python train.py --experts_per_token=1 --d_shared_expert=192 --moe_layers=[0, 1, 2, 3, 4, 5, 6, 7, 8, 9, 10, 11, 12, 13, 14, 15, 16, 17, 18, 19] --routed_scale=2.45 --balance_bias=false --lr_router=0.000462 --n_kv_head=4 --vocab_size=23917 --tie_embeddings=false --init_std_down=0.0 --lr=0.00164 --lr_mult_up=1.22 --beta1=0.95 --grad_clip=1.0
Below are experts of layer 13 (counted from 0) of a mixture-of-experts language model. Rows are named router (the router's row for the expert), up (a neuron's input weights, with its number), down (a neuron's output weights, with its number) and show model dimensions 112-223. Each number is 50 + 12 x the weight over its row's rms, rounded and kept within 0 to 99.
Before each expert's rows: "gets" lists some tokens that make up at least twice as much of what it gets as of all text. This comes from a sample of Wikipedia text that the model never trained on. Tokens count by the router's weight.

# expert 0
gets: " in", " of", " to", " by", " on", " at"
router:40 55 35 34 58 64 60 49 46 44 52 55 51 40 50 15 76 32 37 31 47 44 48 57 58 70 56 51 48 36 47 42 42 66 60 57 49 66 35 65 53 33 57 54 37 36 55 44 56 51 75 61 55 25 48 50 40 52 73 44 42 57 41 45 41 38 49 63 39 64 36 53 46 42 49 49 55 41 50 41 63 39 51 57 43 38 60 57 79 36 41 53 43 54 32 56 38 72 54 39 55 37 41 60 55 62 60 54 76 63 35 70
up0:52 53 27 50 54 43 52 43 59 61 75 45 50 41 57 35 39 36 40 41 36 33 50 65 48 37 64 40 46 50 36 43 60 66 60 44 51 62 25 50 66 46 15 27 37 43 43 69 34 51 63 68 53 67 53 47 54 49 58 62 56 40 64 42 78 68 55 43 53 67 49 54 53 51 76 38 47 57 39 55 59 50 48 50 44 53 62 62 54 25 33 69 46 55 15 49 52 46 54 53 54 37 38 57 65 70 52 42 38 17 48 54
down0:40 64 39 34 47 28 45 56 40 81 59 42 20 47 53 53 53 55 55 33 52 56 51 38 73 47 59 70 41 41 53 61 51 44 29 50 63 23 46 58 35 60 47 69 43 47 54 37 57 60 36 47 45 62 63 28 48 33 67 46 33 48 44 54 66 51 73 38 68 40 51 60 68 31 36 53 47 60 48 58 36 55 65 47 51 52 65 53 63 55 67 70 46 54 64 39 74 61 57 61 57 39 58 42 40 58 40 56 38 36 46 34
up1:73 66 45 43 31 53 66 36 58 73 46 53 64 21 33 65 56 59 52 39 56 37 63 37 45 89 30 42 53 52 26 51 62 53 55 44 36 47 49 58 54 69 52 65 57 48 46 48 49 63 41 51 50 63 54 31 60 56 72 38 33 50 50 57 45 55 59 61 33 45 46 54 47 66 53 20 47 73 48 47 43 44 52 32 52 61 32 43 52 68 34 44 47 50 49 43 65 66 51 66 35 51 30 69 46 53 47 52 46 60 49 31
down1:14 78 54 61 57 49 37 57 55 43 55 45 48 72 55 47 59 44 45 58 52 68 45 75 75 24 59 56 49 41 63 52 48 57 70 46 56 51 55 34 40 43 42 36 48 58 50 77 58 49 40 41 49 42 54 57 50 77 29 54 62 47 58 52 53 49 61 48 66 49 47 27 58 57 57 52 41 28 48 30 39 67 27 61 63 30 64 53 40 43 58 51 61 71 42 55 44 52 73 58 44 37 68 44 52 31 51 63 57 37 39 72

# expert 1
gets: " The", " the", " he", "The", " He", " It"
router:38 63 50 42 65 39 68 33 46 59 61 38 42 41 36 66 37 80 62 45 38 35 46 44 48 52 42 53 38 54 54 46 43 44 63 45 51 26 41 43 61 57 38 62 36 76 51 44 46 34 42 49 51 62 73 77 68 64 55 47 61 49 50 50 47 49 60 59 43 56 67 36 46 56 38 62 62 47 49 43 48 39 59 44 32 72 59 47 64 48 60 55 47 50 52 56 56 41 68 66 55 46 56 53 54 55 36 48 10 29 42 27
up0:50 77 49 52 54 52 44 48 65 56 56 46 47 54 24 27 63 72 78 50 64 44 56 51 58 62 30 71 47 41 62 60 63 58 67 38 45 65 42 52 46 49 34 50 35 69 65 55 41 49 72 81 54 24 56 65 60 53 62 72 42 43 60 56 54 58 47 52 43 52 40 36 31 56 45 52 51 53 43 63 37 61 39 41 65 48 57 52 37 54 46 56 65 67 54 57 33 55 61 63 42 36 48 63 58 63 40 35 45 55 67 56
down0:58 48 34 52 63 50 44 44 30 44 52 49 39 49 53 38 58 51 48 39 64 41 65 42 45 54 44 47 49 55 68 36 62 52 47 29 68 57 49 72 75 48 50 48 48 54 48 16 33 42 38 53 59 31 61 59 50 41 63 37 31 71 53 51 62 48 30 60 63 47 67 71 45 47 55 54 76 52 44 47 29 75 51 37 64 57 34 58 88 43 41 61 32 58 76 70 44 47 26 58 45 38 47 55 45 38 50 32 46 35 65 59
up1:47 58 48 55 44 60 56 52 57 49 53 47 62 46 46 44 57 63 35 55 35 42 65 46 43 54 36 64 71 67 36 85 78 70 70 70 50 62 33 40 34 38 62 46 56 40 59 40 20 65 51 55 43 50 37 63 66 49 58 45 66 35 66 36 60 63 47 28 23 55 55 59 46 69 60 54 46 55 38 36 32 51 29 54 54 47 61 55 65 64 51 39 50 63 37 54 70 39 35 53 56 76 32 37 37 31 63 37 51 54 41 62
down1:50 40 23 38 60 54 36 51 36 67 42 52 30 50 27 55 52 45 47 39 44 56 52 52 69 60 58 42 50 39 57 33 45 44 61 64 50 44 64 68 36 36 60 59 41 47 53 48 58 43 40 46 46 59 29 58 37 44 64 71 41 33 42 58 65 42 52 43 65 57 84 53 64 43 54 49 43 71 49 54 52 32 67 53 45 62 39 48 56 41 43 57 55 43 66 41 69 43 47 44 55 34 72 53 51 49 50 33 46 55 45 36

# expert 4
gets: " the", ".", " States", " T", " United", " their"
router:48 70 53 76 47 61 44 66 69 58 47 54 51 49 55 52 36 27 75 56 67 55 58 42 48 34 37 66 68 57 54 45 51 46 50 54 60 54 60 37 53 52 55 59 46 36 57 47 51 70 36 55 40 66 51 31 25 49 54 51 54 47 52 43 41 42 35 44 60 22 35 41 46 53 61 45 50 72 38 59 51 66 67 41 38 36 33 35 54 48 45 56 46 50 58 47 59 35 49 57 54 42 65 58 37 65 32 46 47 51 61 61
up0:67 48 52 57 63 70 49 48 53 53 40 36 45 66 54 29 55 48 45 50 51 52 64 68 52 50 47 46 61 41 52 61 28 40 57 76 38 66 52 43 70 46 63 77 56 46 66 58 45 69 48 59 47 37 54 46 57 45 61 41 61 32 54 43 37 50 47 40 52 24 43 27 40 71 64 44 25 58 37 65 54 66 41 50 38 31 30 46 64 46 37 67 59 66 45 59 47 54 69 53 50 41 45 48 36 45 61 52 58 44 35 52
down0:29 38 44 50 43 79 42 57 55 58 32 54 46 74 65 47 59 54 73 33 61 46 61 53 69 67 77 47 48 54 51 46 37 32 38 60 62 54 54 58 72 45 74 49 44 49 74 37 26 37 58 54 79 61 39 39 46 36 53 51 49 58 61 38 46 40 57 54 55 24 47 46 58 43 41 46 30 39 66 56 54 61 59 33 42 63 60 36 60 29 48 31 64 64 54 27 48 49 36 72 82 41 53 69 45 37 51 60 63 54 60 48
up1:58 50 34 59 21 71 50 53 55 61 59 22 64 38 67 57 49 35 54 59 51 56 62 43 51 43 62 34 45 48 52 55 56 69 49 41 41 60 24 34 48 44 54 71 63 52 42 28 41 64 63 56 52 51 34 33 55 30 38 47 69 45 46 53 66 50 30 34 54 51 41 72 75 50 62 58 26 27 45 63 54 49 34 48 26 40 32 61 64 35 40 57 44 37 48 47 43 50 41 55 38 67 44 68 43 52 42 54 46 65 68 74
down1:48 68 61 46 56 65 47 54 44 65 38 30 51 43 61 71 42 34 73 56 47 49 41 45 28 59 52 43 53 43 33 54 46 60 40 41 47 49 62 49 39 77 59 44 58 53 44 52 45 58 74 26 85 53 62 39 60 46 53 29 44 47 66 59 38 52 62 51 65 29 48 42 34 52 50 59 33 36 44 56 55 50 16 56 13 73 62 42 51 40 51 54 38 49 62 39 49 55 68 49 55 57 37 46 73 43 44 61 29 46 54 58

# expert 3
gets: "\n", " ", " a", "ed", " known", " part"
router:75 30 53 69 32 40 46 76 47 45 30 51 60 46 62 51 43 56 57 66 44 58 33 73 48 53 53 53 49 48 27 61 53 56 39 51 48 39 62 54 58 51 60 36 68 73 46 46 51 41 38 38 56 41 45 42 64 56 52 66 49 51 46 43 79 50 63 47 59 58 68 57 29 46 45 44 47 50 42 53 27 50 30 66 67 50 35 56 23 52 47 38 51 29 40 56 43 53 31 42 36 59 50 37 34 21 63 51 48 59 65 37
up0:57 46 43 69 39 34 65 52 33 55 48 63 55 43 36 51 50 72 37 58 30 48 51 84 44 74 53 42 48 39 40 51 60 46 60 62 29 47 40 48 54 44 61 58 52 55 40 53 38 61 37 45 45 63 58 42 49 48 57 68 60 50 53 46 70 45 51 71 57 31 54 40 25 69 39 36 55 73 49 50 66 62 36 59 66 33 57 48 45 42 50 33 70 55 48 29 50 62 51 63 34 55 44 46 56 20 29 38 43 56 46 62
down0:63 39 51 64 36 52 43 54 37 51 30 48 54 70 48 50 61 76 51 58 61 64 35 54 44 32 50 47 51 31 55 54 60 45 31 53 60 47 67 42 35 36 48 39 43 25 63 54 47 57 43 59 47 67 67 57 70 53 53 56 35 43 40 55 38 47 42 61 60 59 68 31 47 52 60 40 54 44 66 36 54 56 57 21 64 56 26 76 50 38 57 57 59 39 27 60 54 59 64 50 64 74 40 46 47 59 77 52 28 44 37 54
up1:49 55 49 58 83 49 36 47 59 67 72 60 54 53 66 36 33 31 48 65 40 49 42 57 51 28 53 40 47 56 64 46 65 71 50 68 60 51 28 47 46 59 73 40 60 38 31 66 25 57 58 54 50 41 49 48 60 44 60 68 58 50 50 78 44 53 59 46 46 67 53 58 46 70 78 41 56 62 52 55 55 53 19 48 45 48 47 52 25 66 54 37 51 33 42 69 60 70 21 52 46 41 49 45 56 40 44 44 60 67 56 58
down1:49 41 72 29 46 45 52 37 55 49 44 45 62 43 32 52 38 64 41 37 52 34 40 44 49 52 56 45 41 64 48 32 62 51 50 61 57 55 36 42 37 44 42 58 60 48 49 47 62 43 45 27 60 34 49 35 41 44 53 32 65 42 41 33 44 52 40 53 60 64 47 30 68 60 45 68 54 47 54 59 70 39 44 24 39 50 50 71 47 34 47 58 28 58 80 38 56 41 62 38 51 53 52 42 64 33 46 47 70 59 69 50

# expert 2
gets: " was", " is", " were", " are", " be", " had"
router:43 53 55 46 32 59 44 31 51 37 46 40 39 65 41 67 65 54 27 56 59 34 56 27 49 49 66 38 55 53 67 65 51 27 44 52 56 63 33 51 21 39 37 26 74 30 43 68 59 56 49 65 47 63 53 43 58 48 25 45 37 41 58 52 47 65 56 36 68 44 45 51 65 53 42 70 56 45 79 54 62 36 58 33 39 64 57 53 42 62 80 55 34 60 45 35 59 46 48 52 68 59 58 64 78 40 59 47 34 32 59 55
up0:52 63 44 59 41 59 59 24 40 65 53 50 36 45 36 60 64 45 31 54 53 37 44 59 45 62 44 62 62 51 45 64 56 65 52 54 56 34 42 35 54 48 48 51 57 38 56 68 44 39 48 48 46 45 79 57 41 47 51 62 50 33 63 46 54 18 62 52 64 70 45 51 53 52 75 48 44 25 44 32 56 46 39 46 53 61 45 42 61 60 63 46 35 62 36 37 32 40 62 62 45 56 42 44 56 52 63 50 55 31 34 82
down0:78 46 47 62 46 55 48 55 43 32 41 49 63 61 58 30 48 53 40 40 59 40 68 35 34 56 53 34 51 47 39 59 61 46 57 74 61 58 62 72 47 40 69 45 63 68 42 40 55 46 50 52 58 70 75 68 56 33 49 44 20 50 49 24 55 48 45 34 57 43 60 52 39 48 74 43 43 35 63 64 52 41 44 35 49 48 57 56 28 44 34 52 62 74 61 50 33 40 43 55 58 48 33 55 69 42 39 43 56 49 59 52
up1:48 28 75 43 61 62 57 48 45 59 65 43 61 49 54 50 58 52 57 42 40 42 47 49 53 68 65 65 52 55 45 45 52 36 52 45 56 68 56 52 45 28 67 65 55 64 37 69 51 56 45 81 43 56 47 50 62 54 45 52 53 34 58 26 32 49 49 47 56 51 47 29 54 38 47 44 43 40 53 06 34 64 50 60 55 53 37 39 36 31 40 44 64 53 48 39 55 50 45 40 78 72 45 53 51 65 60 44 55 70 50 46
down1:63 68 51 72 70 51 40 54 47 31 49 35 26 48 58 38 59 46 40 40 64 52 48 56 44 69 40 43 48 57 51 57 42 46 63 66 64 54 35 45 39 44 51 49 61 45 68 46 60 39 44 47 47 39 23 30 66 43 41 35 31 53 60 53 37 52 62 47 40 49 42 43 44 64 50 45 52 45 54 56 65 52 52 40 74 53 67 77 42 58 47 30 28 58 77 53 52 50 50 43 46 61 28 48 44 45 27 49 41 39 50 44